config = dict(
    n_layer=10,
    d_model=128,
    moe_layers=[0, 1, 2, 3, 4, 5, 6, 7, 8, 9],
    routed_scale=2.5,
    init_std_router=0.0151,
    lr_router=0.000582,
    rope_fraction=0.5,
    qk_norm=False,
    init_std_up=0.0269,
    warmup_steps=200,
    seq_len=1024,
    doc_mask=True,
)
Below are experts of layer 7 (counted from 0) of a mixture-of-experts language model. Rows are named router (the router's row for the expert), gate (a neuron's input weights, with its number), up (a neuron's input weights, with its number) and show model dimensions 0-127. Each number is 500 + 25 x the weight over its row's rms, rounded and kept within 0 to 999. Numbers have three digits each.
After each expert's rows: a language model's description of what the expert responds to. This comes from a sample of Wikipedia text that the model never trained on.

# expert 18
router:535497507509509490468543513485479505526473470518497520483532495478520545490475550514478516546495503507506507518473544532537496496513501504524503519519550557542482499499493492510493505535466494512522502509511516486506461495511478512512491490487513536465515506459504490515524476488476517525478502553499449539486542502479526515495544549456473517495519482484466499492554465457539561486493
gate3:550487492492503484483544504506492520515475509519502484467539512519474486506511507510524519537493526527514513532433473483513527499528487496479519541512523498571480447513489497502509530519525521483510535509477473521459473485464486468459457496496509547496532510503485533520515543488460509532502496518482481550463480498495474515483474524520444475467540491506481519475494467491482461502524
up3:495478466517507505502496527505438520534496518480481542432517530503490457490439501476496492516532464519545507532483467499522474482512496486515522531488490503528482472504514503504476571457508479575507473532480490474494482492514513448487511538511496507495471443477520502510528482534468539500470470491516521481481505480486496497504505527493500506462531503544481505524494488521497492483517
gate4:509550532505507525523541520466502530507465489465481512536504487507502508528492513516484497570451499495509498492504512498504468533480480448465501471584514527508510485537483533495468529509499461469495478489502513499527465507516517517519448539503489485511485531508513490518489480502490499497505489533502483467474551486509480497512443526465471520474490530482431493506514475515494503498459
up4:499483541476496515494508502469455529498489495499512489530504490484514456507463514501517506472496480497484483476492550512546471473507470526450495513442533454493509534509486506473501482495515493487451506504503484502503490498531491521507515448510506503524475508533530420532493544498505555484456500539509486503471434513482474526470513482486499511470472491493529521479450515488516535500467
gate5:511465484510473523496525525513506574512487484502483461478506499513493507481531547542494481527497534499481507484485481502526495518517495531533503544517569544523485484509477539497529492540508477488451533531486535479488487495488466529497469521460526467485512500469523494497486513488495489534503471538501508513507530501513509523561495524481490479485560529516542470517485478493507537544525
up5:528467530461505505520544478489542504459563515513497543491536460505523470494472451508519517499517490536475504505509470486482503474504490493508537537456511459494489489503505502507478493486510480501491457455520497433549495493547507470483430506522488469499517513509467513486506512520552532483461520509532489488472501485518520479471498506503519500516497460519526471499499509458516493509466
gate6:528480491503531497462500510474475492501480489478477474441535493498456512539489523460521490474474526525526494529504472499473494519471530543480496551539506484511515499507496530507482504523492478479488540516455456462495471465493481518529505480495507494508472500473492526447547466522510506536438464497535450508516526487483516459495452497517519530478488495521475515504480478509513511514456
up6:491483436445492490494513487474466478489486470504516519500482500485484561518514499477479493439501536489520492548484513476521454511458462513521504464470487474541504511476543520453527512535506478529482480517486523430477509492452544499478486491525530501481503496485474486478482451502511464475468500487541522467555498496523482493526493480503517489508512519500506511508527489499487491479501
gate7:491504505485502535518523524524464529535522508496491481475488497479484501506483559522494525469510508497554507453494512478547523476522512510501484524471517497472500494530497521527497489514495574509503521480478436489497524479491461509510529522459530494467500493491522514478509506486454471474543538472462509508531488525474520518502521539552541474499481493529473470551512483492528492542528
up7:494441526501503489510457495454511534518472510515502475452487482499495486516477474475543491463487489512522536490530491443496501511514524527517412534499512479504487478508480504474470473496495493475476493523485511462494486546544542524487543482512468525503490443540521515515542477498498498483515542515468506517500450481523510506516517489485473497494528523487532506482465496486498482482538
gate8:535482492495440505501523485503488518542485522538491502513563502464509511545512554522479524496514530523547475495465474525474485516540545492531495504480525515481508492546508512517483475503472496486499486439485520502469475470548486535491485486491528506458474537476496524493495523511508493472506544494496498560487498511455500505496530446504518534510475482514517476510493483484463479494536
up8:526506486476462490497530510462497510496504486506477518480545491466466484472492548508478487464508446493489509497482513503473492500494503482469488553462486460485517465524511561501525509486533532518472465530465523494513457512484508545503449482503554541492538490511469506537497507468532494482531500442550501537516511518494486496502521486471521495484506536523491530484475465501522535514508
What it handles: Name pieces, odd characters

# expert 51
router:546551465528523528487464539525441562521526505534484519484535485524494449494492495507516493492487517515471531459483462505456509519485510504499529524516512498503495511489483496548513520469464529505483470545533503528534496503480526529503532521499493518481540485505522516489499529487504458460490503480494507485561522488517450524528523531520500486513526494512485452505502508500467481530525
gate0:475487470521523471491473493538503484473480489479465451494513495515527465527492489499531489464523524475452489539484482467523489495511516524504468507455523453503525513557507503492472516494496501491507519544533463493473507486502527543481445533487472501488499499460520443495516499478436478490477459510503503476481506506491511486516509481573483525463514507498501483496511465531488488518551
up0:527490551478468496471469482493511496498501467529508488500485566498508485510525505494510539477494497544494485518543541494512487474529530449508455484554479518524461529475471495502492520510503499561515478499562474531493508550499490501489463485492511474515489516470518492553522491479505440510529499534489499485515446480533495488519501480475479482525487493476539509472514475520501467492505
gate1:437530505502478506454495498531510528498479523467499498512470500483445482500495503538513492478539476475500496503530518490506521483522505536492501503445546507501497493489513489514458489469488478474467515507505490495494540493514498473526458516439509518503468503531529449511504518497475475501547491531448507519477526480539532470480537469468517494516486456495483516506464459490522456517554
up1:507542471531466520488460529476426531527485521496494491517468521475495533483479533497507519511468494484483482528479480487547492493524515499485510533437502525493504512511474495513489458486503508466491523510510486498495476515465532465471521547542502571468519464485514492509464483448470510459491489492505447497535505551495467489481483510482527495518509504492508507492539455499497516496496
gate2:444515508549510532470544467479477539507499505530542510499469548511524465480470520504489498498534512532468461467487504516493472473517508527509515473506485512553497493463486536527535483482491529544461482522476537536534483510468514460496473527478495501483498490517506508525518481482491504556477500501482470525507475492544511497509517476493505459451536559482485483497523505524489485495504
up2:501447505473504512518469497508482528429493508527525451520504499505485524504506508522489502504485528515508480493477492480503564515482500481467523499498462472484500511482458494517501465510481440522545523520493536515520482500478490448468477503528520481529470485482529473517511497480492544496488478503465491436494520516533421465489516493474500490502512491521528488471502470542471522468480
gate3:542544481518497445544512504482454525470536507522513512506549498517492492473456495505517489516476531495478495463495486473506528477450514533535523540519468498519477523493516477507545500503490506496465448557506458478514509496501540483503475494518475486490496517458530494510510507519494459498469551501509501524503501545490476520521504476504502473479529465484496446527521488522459479542489
up3:538485485492448477515505488501489471505520509491467465519488423512516531522508519503505502483502466444496506483532477491482531517534533540487508513499522460530489484515565499479473463517552509465490510498487516518480513487512455491487547489510513529496495507508499446471482501506496493521511495492525511496527486493512469478508520468464489520504499542528471458519477472469471563454469
gate4:489538502515461540536490547485498494514527472549470514479485522510501489488492511523465527490497478509546509458523544482478493541522462535504475550508521509545503504485512511496485484533515517490490472479517457505511492483514493521494495469485447523542485481542542505486491533523511527490488534497465528490529478495488494462528514523492484492487504493516494458461533491452471447533548
up4:455510455463537530499508479537539485514506477483502514544511469506485463483525458517504476480485486472456522550481496544515500478497486503495489522521465454478517467523524518497501541465521497468484472515477525466472514489510531489521480502564504489473508476487528508483451486494471484505492504495488497548489549510520495530476492466538517482478493509517530535495457454494530495534473
gate5:509459513485475522514479481504560484506513512475495517485491506495501474513521537482480494467479537481484532517479486537475508479489554501516533489498451495477541527481516474500520534495480535487451498530519488503528511523465489537507444472516529500543530486517532475477524528523432530458532464478499519514513522490510517506546514512531482528513487500508498520540549495542502498488471
up5:476519480533532503470536515552513486472560477504503500523464473524497495464509501551500524504484501514535498465482472536514481461522498470537519516465552489471450534500496495509528474480512478475502543499497483517500551469489496507491519501482527502541496475504493522485474501464515477511498497511524490480487465527530497470515522446450500485469447507455502528447521474498511494502515
What it handles: Clause punctuation, list markers

# expert 33
router:479531537488512524562520484508539498502522480474463557477507477477505509488495486521475477483469471459473488510505476498529541527476496552504536528533523534507468468466490527525483514535511503506478525501499497503476513493468470489522476495539455478519514486486486490488453467487464481487538510511520500519489523502497463516490510489485537528453534510531454454522493496509465543527476
gate0:525509431502473495515550525500494508503490520467495561453547520546480499509574483507482515482458490489500562492505503513496494491483505497444499492491461499473517480480531514536492480506522503492473477493500510481467497488504488478526487517502536485492493534501505505489477472493479475522499487484527515529530479530470465474500489518481546510497512515515447456547524475533456538510505
up0:535511531462518529493503500496478496485493517465547516509487485482466508531497519461507482494484477476527547444524493502542507545527507518518482500509521492460545477451491480448462507477473525482519544476510524510491500514534445494480475457477539516493477479477536527468510510485475509473498542495476536512520537461477487485494473499491497510519519519466522532447510500465506503489521
gate1:470508507492477519534462510483539522556526469470486523453496476480497487478500496483470510537464492501493483507491461478519531471512533526487512537498534517507533469473523527520480496489485455477477511497488464557504502526493459495473431528518488479467498528488560470487477471506488500487486509498499453502515462491509499495506497500542511461512514485483472500523498473496471553551532
up1:475462479495505514494456473519483494508463511477497509495457469471478512522479497511535481498523518512492515511490487513463487459540511491473542490497483495514523517486489458499534514488457506551473483530490513480505506513513486489500494535507529515485549502418530514501510468511499480478539507497499511484470539424483506531511478525498524503507542425517504513469533540508492475488544
gate2:491479522488512472482489468495462522494439524476508525495511483484462491471483477484544490543496520458446495477467519498480487546490503510498499455524501503502513482493514531439497569537535496490504499536494528500490539495457499461449495469509465438484513503487507513472496493481510464465487487499490503508464527527465483502511506476517510502516507485515491470466505463535503448501472
up2:517551439514460529512477468532535535482460472493494464509517504475486466510524499492494459471483447493478539473550511479505526501501484477469476528537533508509482467529510479498472510510484472443540498490514499470498496492518482507538569488495497500524529485468487502507499535494511525510507512474485524492520511479518531536511524499530494491557487504504530486503508529530489476533547
gate3:527507560488505491477466496482486482524495426514506489441481511538505441490495532499462499449510490505496469503492466491519469551532489503539526496511509543466499477468525495521500517513523480508478511505507500485485512513524490496494506517549518467487510505487480492480462500454502460502542552517501465505514490492525469504494501481521520543490522502489475457525528524467454545529495
up3:471481520509497512521503545517547484470515501520478528523511499503571559532516485488514509524509497489517494503509526516516518511527457522518481529541487515481493499464530509516485508550482470514515499440494497511465474470480489492490475485571510511521507482512502503488453535493527491515499482522509489491533477523515504523473549515472517563506528472467473477552493532524489503543525
gate4:489479524520502540517495493507493511480509525474509523482521483473488550528481498506475477496522520514452525512530543472534486506465484544517514480494461563469474518494498520494523543494510509481482542508484485459529514537489487488516464520523475469523473567493506493516455510496453513492554506507528500490504505455548467451510533533496497490497501485530506494532486479528464534493525
up4:463456473474541509500546482519515495480462501511488480513497487516516532515508511528480485534518500471505548493517488460514462498476485502501479473540506484471511482518475451521497510463492517500491505521516565466496477539533491502524524477451494499450494491500508526467512523467540520487473427508515488447498522492493501549493499478509526476484544480474535484491482482474512490454480
gate5:483466499520495513510494502482490459524514448494527518502518509518518563508502480512512525481460498525511527502520504510485465474509463501455495532467496506488474513458519489493478466485508469470516461503504456473478549487529484492514523489469534532447506564488474486442506521496487446496533513522459512504531497494449511536492500506482498487491561514510535488485488475503503542471511
up5:530499549464512532483525447521506521516551493519519544463483493474537474464539526528504485554511517507474498471538477492495526514505478502495546492464476483529463511466498478531460526509504552494499533490497475489491532464454503522494489509446456491495480491501511516477487478477498540503520497506501486476475496507537491517477529560495477516496473479515453499482480513492479517535493
What it handles: Sports league terms

# expert 17
router:499530513523507511498497475475508484460477507499493467473488480490502473505529532533513511477548505495538481448472501481480518495497504469468523485487509496541502451484477499518482512489502463512462504486517492528531533481497501475511526458525542499537472486479494532504457565481517523472482487465509488508490498433538500524505485482455478471452524516489473523553481531535538514536518
gate0:508529485470502529517460535501476510484488520521472556502511543498454523519518519459522480508483532493524493520455520495531457505494544484499526513510472505500512508466464493518464542459501501530471493517492481494521445506477527478489500437496505524501478486528475484496509496534479471559465525515504474463498500522494477514466507493480535478504483461547510473478505455527479460511517
up0:516494499488471516546492478454499481468521512492463495535519532475562480493492465499538537489497465545491455525513503505480494503512511498493533502485484567506483459478484505513504500494477497482504542472505476509511507521529518492486440523533477512504496500468528463497506515495550487530527488480509518491482486501511499445481524512507520516517501578497516498528450539540526480541511
gate1:460495524537497474530487483499529486463529502501482520481487527524485492540503467473481518480545506505475495493471506515494523543497497473484516506496451510505546516492516452464453546514534499464484521564522455525499556467513529476510513493497506501494499526523487522508528512505498542514482498485474511493449503454520482507497509521508479506480499557503499518504517510553475445549504
up1:452517506501480512487512489469516500552498504494533517546531485454527487527492507534492469505494455504528535518514515481514476519458456489500514490537497527503527504468511478523522454513514487452460476497489499513512512529521531469528550485491544476537451462525494504515514463507460502471472501536496496501512478531535475500515485481516497492517501479470452470486484545531495557501482
gate2:491529513523485526499507482490509526511491485504460469560526547519484563500488474506558511517456486444524493439514524483503493531484508516515509543487489479557538521476486508501501510529513499535513478472470537504501460488518521505482511546526553507500512520498481524510501512482478485514457518461461478511512514500477493498492504533481504535522525493473464540546504473519501512476526
up2:484530453510536521479495493492489476474459475532516481518508533507520472484511514516459484500520495526504437508476458541531465494483489456478510497510484488504464481494493490527495510512495508496526508516489476497532488558508526507471554470489539526526462492510491465479481511482522512443510510490446483531503519527468525477518449514478493456545469474489546497460514530529493493509501
gate3:463506492468441498503535521520518524461487502470520503473526468489525507508505494522550538539495532522501490458503522508489526474542498496475480466503485509525527466475519521493487549488500468488501503497503490487481514472517479532445530490452501482499509468524468465445466534454496477462526485460477460513523500478523525498530504481454466485501529494524472479521513458498472512489511
up3:529511532524551535529483523537495452474501464485528523514489497545583495493511487521556443521537487523487480466486504463481504526441456504510477472466438498517487472468485496475478453533500475486514466488524514522511515488537538513516506502507532481549518491505522500510487489497510522488512488509476492491492496480508485522515466467501480468501497516499498506535489491526500518521507
gate4:484477502492529521503540506475515503471472549515481526476476512522455514466507481484501505488539495472506488458490526477534500523522542474530488532534507507478536482458489515477503507485500474478512451492488479533506468463500458498485468499518519483455503462518444514532496508509458535490480496532490494508538536513513505506512486500494461449456559476467458472500478495531507518514465
up4:515478487507446447510482556475461495524517511515512519471494519514475507525483489525493476525442493480479501501492498453516463481498535450520460516504472513546487525516494510530543469500511520483510511504475496491506454501516507492552450532517494526492565481466488519532485470501473505519520532512483530532498505509491519474471489557530505501490516496470533484466515535489505542499515
gate5:522513475537484524460479457520462493507483489492497467461468526498513516480531531475528484464502549563548522514449494465515489470466570500521498526507517539511517500488494512477503471493470500506459484482520517525466476501481456475492479520496507518541503512496471534507452496501564516502480482489527505489486487517479538498504488504525459482476512492455490469518526502484506472478496
up5:498516484501506519514531546517493502502481457471523547478455489491449503509564548478519551499540524523485515491502475523455497514505504491517466549469526520474453525476510522461485516507512508482495502449532508528505545524518499477462523475466548522529470527498514522512512513458507494495511494470489466489485514479501488487486484501498482496472493547522468491477509564489518488511513
What it handles: Academic and institutional names

# expert 42
router:509510493564497493518470560502473517510514518512503469496535497527520485542538494526457540493451514503467516544469497520465500479530521493467509531486493520509513507496516509511533498472500497484495509525537481551495473483488510543476556498475487523493532489508483490492539499532523508478476455486483515460519534536497458523524526522516554458523500469516466474495536512503473472510506
gate1:507492499545505505453509493525539522480493476489537466479496534507472532549527473513484465537490509489509502480470528544517511529543509438502497507534460464520483466491531518449525518505504488478474491527468494539486506500496519538516472531513500505508470501515480527478463482485479483507501458524483490469510538579481499509494523494467507475464458515516452503507494497500485514508534
up1:495527505524432485501461456494515501468462504482476465499508518511479481487485475455495474475504500520528474461461503497518513505521529452516501487497480504519506501526535479537527476529472508481490522508469509545483505469508494511481523453498528456503477568502435513488517503483510512460509467461526481523464516528517520527495501497531495509490462459464453498502501516478452524503497
gate2:493434476492511478493488530496455509513551557462516500494505530492511549489444479524508496497444500520498498498468489491489531506498546491520493486533502474521476520494501483522505512440464472547481461465452464458477507505486507508495484475493491485477521528482505498473548524497503530473481448503500517494460530561537523494486490508488501503495522457495516485494499487470503514485517
up2:541533508480479488538471517527495500500479474448489476517518475463475511536546491540499495554467546468514481488478485464468506530542490492497509466525488543475469491508491479492518524528486471536556492530507542510450505492521458506466468515512494546488509499489480511489525493536513478427516488468517476505452502502489479498495505507487471492495505510484516504470533507535493507475477
gate3:487463471512561460471502539509455516509510521487456513511486495484511523477474464506518506470468494528499521478497507484485497467539517490565496535498528503495501510515501506490483460501512503543473472540513459474496488548513491496500529503510505463527460464459494510490482540493468505562503560510496531507513463494445515502503472488536506495522502525477519495458498475506462499461487
up3:523520512485512495520509498481460515507478470501503495499501532525505529457485487482488493513564515458528563512497505531523493533489483492536531493529465533469508470488528501464491475492473493477495483463503493475530507465501522514496536462483492518489510502518503521507544530513529475475497485483490545518506484482486451491571536487531431466503519545485508517461477480473528505541501
gate4:507463502516500489559509496509512530500502481501467461545486525546504518545496517526500480494474547486519486536570530543522477525518492495508531511474471522514539485461486502540445459441482497482514480499507518460488482497483514474471518515505481537479490471498444524491481481521463499475488494495478487489498536516526488534507443502490484476479488502492501499496472485517479479550491
up4:521482496490535526470537507490533531518513519494501510471456488502536506506514474543474524473509524504480532531540504539507489478529499512482487477481517504511500479525523474501510442472497509485449468496516538499486522554474497497481501482485530524487483502524504422494489493469496508472488513529510459497485464482446504513496485494467534535495519509501542486457556472507561516498472
gate5:484544490512513537476518531526483476461512475504493465500543515457511524542463488501492506468515512445475488513517473495518483516511485530479473504506539488483498526528517511516457484532532477520513516511445510540540498502531487478474512496474494504551482491474479451493503490462514511498519494571537483498501503502478464475534513464486490492480474477445520512487485483562501502463490
up5:537533527541544478499527482517457512499499504490501476524487443544525479503514480452513543509461502507524474466492483514499502484492497476481477476477514512506471503514524482496489500502482507505507518535521507497484467484490472466509474501520531517513515485482462475498479475541529456524503513522525510421499487534530499503457531488479553495537496548443516520494540524548479501502481
gate6:499514460472451459520531504546465534494491508474511484485471478506456494500485510532476497526526491495513451550518494493498552497529523490479548473501495456502523512467511530445482478491531494526492535506543493497475513471555500504494527531498524509485513508530494465500513518471520536515533530502487444508500490497481493467509485518505522504518512441531463490487491520485490466539539
up6:503490511516490480515518493499461521501534539497547553513513475554524532545499496512524481466485532491488531510521475537515496504509537451507500488498491477497523491515516522456526564473521468511487503510474492529475493510464507495486500500467479472523493489484528491515550483474490540486475537503478470466521484469460452513471514512483517528452518526540512537522543480500495473518537
What it handles: Clause-breaking punctuation, conjunctions

# expert 15
router:509510525508466522526538531510471486489506506483479520519475461466515471507472498533495467505511499479521462504523493421526515503479510510495533547473481499514504496478519470471505487509495509460507499528505511535480512505501483543454462505464468479516465496486449508484487495526491496492499573530536522489484472507509502547474487485469493501512562491492508517510477474559443525523509
gate0:514481517479490471507485553456512531511490531513537557530461498496489482497520498478484516521494523520522452497463478536509462456495504551498528478454428503468518519499506499468531559486507475456539504542512512475486513502487528470516454487527500527478481497511492513480478475496455466514511506468504520492513527513493516536479468540505479478492514520492492471492499516524471491476525
up0:539510519494498503496512549544483523506510504540482531473496472513527508483530469498539483546470501549496513545485532471518497532472471444540485512448508488524473481519464512537508482542507519510503511505500539496489519499521501481485522475448477484521463502471514511480472510487518495468486457472490488552532490461494503534535512527460460496526515499503486494487483492541483460530504
gate1:473526515477521507526540500475475527495499497524526482497483497510473506489506511473502461512507536533524486521531498520487489503491478497454530507528504515504479506538448540515475523525523468474505469485513500541503498533546522501452468513513465491481482468435478483478461494464546507523513522480523489472492499508504528484515475471484489455511542527563516478492497503547530540543530
up1:498522483501467504481467532504454440515537480464512507499471546491485478493494519539470531510483518519489485513514477453496471493514456477517503507514489492512508471471461506484477502534559475515506518451480514480484478479500493512509514519516506499526497524489512522568495502541461533472483490546463506491490479556531469500519452493497530507463492483484508462524480512511516491445535
gate2:498506518506479524499513554556460509496480500516466550483514540488532494497486475518511476485506504473493533502515505534487504511473521497506554523484520493505478477424562487501462498505528498484468494522490500504521522527509530532513488503487483497518515521516484505465488538509496476477478487520484478507480508510484522530483500519487482564533579475500475533515517489533445461522536
up2:462494529482524514543508518500480489505518509519466503506484483475555498513507503452514516493498505469538542516516483543513530523468502461523550495488469503490522462536547508541539508486502499499493492502471518525492519507498499499489452472455525551508507520534488492513508503487522474582511524470529469489545518519531500489494501491516475467493524523494550471466550514469506493514488
gate3:495532484525478482500529506487490513494489517509491488527436532518478494487482508510506480450515535526554469482441493478479465456508502483465443522509485521502499487487530480478508509480497543442484516487505503484519535482468502474476507439553505506508528481485455506490486496451516505494553505529511499510530504467481484496460473513523506498484543502461491484505526459502456481519503
up3:492505460454544478461516538499499467454518476534516550505451522519515508471500525487476555480495509541513523467493503498471505461549521522478479518483503505457459521493547467521514504486500524521473484529469508563474495505494497506502505510544504505514514517507473480479492499524505467452496528507535480499486484527492498487466536455509487529469487476482462485507512463485472482499532
gate4:493507527489484551471550526523451492464520514483469543522495515458534528530482501521518492481495490543488492474481532488556515497515475517496542499535519437552499483505498497517502513434512426501527510523496507507475498529489497535474525511503507472544469508518470516519479479486511482517513516486512530493509505547512443483510497472480522491514493487509497514487492503557510474490500
up4:558494481504465529502442499485523510483512524493504514502502497517491570516520521475502533487466495523514501507538492474479459472490507506518483466516499516468526470508559543506499466489513511516491508512482489473507506509456537557467476506518528522472503550503482462479554525507514463548493523526486507500469526481549476487522503510509510502487478476503490523441488478495555490493507
gate5:479565494500476551493515483462504491480543507550459502472477497552501480472524514467477451511495458510508502490471473485504558498492481472525515488487502490513513542537508522522463498434505491529483504477517494490489535491496508486513510504477461446515473514488475489487526473499496512543518514500496504499477507481512476531484482479516472486444528519485547502478477524524557490469520
up5:522489532468483483427498522532549464509506454479512502491505474501496517483455510473487515457524501500522479495484478487499549461505463475488498493478485489485528514518511508540494467497550510458491459531528487491501518515506423519517484473465499508510445483518492489494531474464520457463508487495523535537501515480480500465489521468488507494543498488496498510527498495470459545511504
What it handles: Infobox labels, role words

# expert 11
router:473514491526522530540506513500512490490500515491481476476486524470502455453499488470466467492566533504519465512494463464514442510510491498476499517514539533485484520486517461498491577533520489504489475527490495495517538518512481516500514446489503478499486455516507485521534474486486492478489570500486508494492476489510481478520484468460477514468544506552494531512486470528495534493523
gate0:522519479553490508516505514490492486501502519539525482461475490488529476459488463504496524519539487503557527515493480505484504551492529534490502516514504488466472493482511481516505537527502471469468491460490534464531494545495473504491519486500448488502485527478504441514467495487505486519488525553477501469571504549507503470478556496506476505497515523492502487485544474494481470537469
up0:518520490534474507487499497507528522492467489457531508520459494501491489554480458502520491514509483468534528507510467535495514490487476533514496518518467540528542517486441549541534497473556477474512474485437488511524491498528494476510445519504534470519509483445491490496510519457507515493497451522468465487477523539520501479519511490502492497471511515509450490497525468487493491503472
gate1:537554520522524523506449518550501475488511477468536521471464484474496507495510552504456488471519472537546500495529489501473529524457515482540522495528499489508493506504497546505472553494508504536505490473482506488487480500494470516501522493507501481502454517493507563502509512528459464554520489430519498495487521481485465522526503506534503531499506481527493493506483494495466510459530
up1:551513476535516489496467518493553475523469481459455509467474458566517498479504532445501498517469495534487521484514544459535513501477480466494466454478522487512499509528458460474487472482518460509511528495520440522544510461484505496483527520533503474518521458527489489505464546498498503506485515477513482512474498497513541514509522506520500498518486494506477477523476517488490499509524
gate2:516514493515500517509511539476509576512488550499494500498519565493492470458461505513498495522471502519537475507493515499541506522530505493493435493502493541515490468481457510501523507481471499459507486486462513507532503476493565498521508509519538512446465519535524514509539525499491476513506507470506499491464468500530491506471504484485519483503486511575469502504494466466489507453523
up2:492437515502539464465480513514474477480471511561485494479531528511476487447491491485523476489462509509474482470473525471489518486520525501469509525493517511502507488490477478527498533491499485485511506441477451568477518525460524530486476564506465485476524554490515522500514521529493505478473486460485504502494525507527504509482482531481464516514484531465540503485486501481525476479511
gate3:505486493527516542475486500509520512498480486458532451495508511522494493546484482486520505527554492541534472493504495525509493542465500512490498443513495479505475536513507470470471524536473488482467466513492504494474509529514506474486472487476454480548475471531541519480506473498478490488496522497459490481472443502491501484502494484477477467430518522545474466478517460532520518502461
up3:501516498528506513490494505494528512481474549475467517509474480491506459459474509535457489531478517513485476558481494478486444461522545497504478492490511502518500471519442452471486494528503533532467495496519482543480496476452469493523454477523471500517521527507500506475475513514465489489502483486461515544465492492490440504488481493500524486501491444482556475526471503485501518514513
gate4:509499513491514514522466521500502506494514526510504508482521561490535494526513499523509457519494494477490450487507494432516486492516541457541461534528512505446506499460504521506519523463477505527533476493500474509490462506474513483463517464479475488540474537553453512504499481513492512514522520496518500525454488473499476441466515466458506511516520502508517507478506473546489494446519
up4:490498479504472465501478525488530494470514495532529496461491509507465508512490490494454499569502474495471512504506490521477478490464492464521468473545498558508512497481496515490506483537501528477529477494493508455498515549524486522496531526477535484515492478575484533458492508480478508459514570479476502523533482458502506521482536512477489491474508498522493510531491499535553542489493
gate5:496507518483494530505494494504500509500517521486499536471490488562487467480495508454508490518515487486513482505480441483492443513501514508464553542510516541507483464481491491534472541472501521480526459518499512496510554523524489539488494480489534528461501474554497491485474507474501514506493538501462458522494504508507505513459497512451500477505543487509475524479475474587475496517505
up5:516531506519545461480468494513470508519483509494512431543495502477486516514491483497503531466477487484530478504475475494513532494478495492502476468537465508505511483483473550543508490518478498494526540510476505568476492466488509522519476451482498515468497510555474491517525482488475494522527498552517494472490502452493513464451533490466497518509480523505483515474541438485468491517513
What it handles: Stems before suffixes

# expert 27
router:480520488506469497496514490490519461522495488491482515523499495502514559485474497511443463541486475478524544535490531505525491534502489499483498528554526497500469531496545507522515508497523453515509558510505526534537497493489457468509489531478522522457519479511523496516508487484458461528526481548458503490545519538474500505469532507442461490485529512516467520477487476510519501482499
gate0:502521472538462503500508488510479478532537541510522490518515515535468527451490473521472507483487527511499491507479486482510480512488500529495505521544485470491529453469549525450489516464495491506480507500452498499566494507528478472499520502499534495500516514483498546525527490532470456498551499585480492458480470518498484500486518476506512490483487509534450527509466480513503493485466
up0:473537513485494510486542502503551499521574554520509492530485484482512535503487505508461497501475562490499497537507502522499545488502489508454540496508559487460484574520543504501491490496509521475497481502486477523505507480498490458511484487511499521511520478488531480515540506453500476540493534520476480497546469489500504443460528485485478523493483491521522468470497484509517475505493
gate1:491521490432481492467529480485439480500477518488420510468508498514527527529491506543497499525486500524517542483477486494454493514490488488521492479489467477511510528454508532480469535547537448529503522511482468513481495521521516501488484490476543509478483531519499461491477494501508519509493516515474488462545486521488466536494460456489474501504487534484489490509471473522490547480515
up1:521483496471474508504442459466569534526465469489522461512509516500514520476481519491507549477498524508502460499519517529483487458464511521497500534537490476517496467532529463518525472483539493487469491503513496504510478513510488527510508448492517473486572538464535505507554531503529518487510513508470515489488493540537493484498512509515510525537511513516486452474476497481496532473507
gate2:464515478536508455468515505461504488519494511450541526490442539535506508476498491508476470533479449482508535451490517499494502512498518496505479509515498503510482487487480460502515520546519470514526505502509509495515441549535534497476542507471549480494499462501496515487504528541483539496504529488503487448518485506497503511514538578491489474521501555503492465523521487492500492490514
up2:519504475477492509495516526515511521506557492483508523543506470519520502504516472464521492490474537453506524517498460492480494523469436552525467504468473474506527523508468535461519478493489517481484479529507497465495497510549533524517503536483534501489502478516485495531474506473529472544537475508535518474515525519465485545515485508475497454546491470527521481496515454522543497481488
gate3:506520483493520493472503474473516518525516523463469465443526483473442521526511498507470441515498498468503493482461512455500535478496506506466499516497465458467504493490497533521518564465477479474518552483512507516497489537524475511524495523487499517482503457493492536478535517486481480499533504540474492533518460518522456509471461459515495485494533508482500514510452491485515512456485
up3:485463503552527527485522494522514478540541513524498573508501513507521506477495475510507498488472472495526480512468503531533501500508479508511460478544468506550485521420472540503498486547459515524507509545475508534464514510491498507506493506470476486520494511505520524518479482491487500534488519524517493476468528464482512475435533486508478495536475494486455515466513462513488482475506
gate4:496504507479493543501527496511500514497466501456495497497524472525468537472507533492486488461475470489508506544507489474456422468507470496470509519534453493513533516520533474509487512507483501503489573486487526526517500530489506516541441516509521500448546479514529489533511473515493505509522439517487482491497527482529481507513463510493513501459450514485498491548500499517496494490537
up4:488537520469509522509478484481522477466509547493488472514494502428497493459533489473532490526498500462497496491501521492509535511446504516560520486513526505513486488518518487532476518444510466522503492556507497527493508491472513440495544478451498502506479490511517520502502506502475478472531517522481473477476469520492481450538506491512538560478490523512506525524528520523449504525487
gate5:518499496499508490515514527512458490505494499474474494470474508515544492537527497497539509493494499495547521542473520428516540478506515495519503516476490506493507462530503502502498478473527484473485514516480489506535492512520468487557521522485528525517494488544509505491528484470497459485481459518536514568529466505469481541514485506472428478472503483453484471532534503545525507480524
up5:505495518506544476515514507488477482513536499488516511493533525482541498486488497519508528513439468511506502498488474471522506506465518511519493498523564475506511500554534472504531527493468485547494504492491552519492468536496536470461494479517546494473485502484497530518492526532508517503534517504479472504539486522521492495466473513522522533507553522518479498454468455518555526559505
What it handles: Mid-word fragments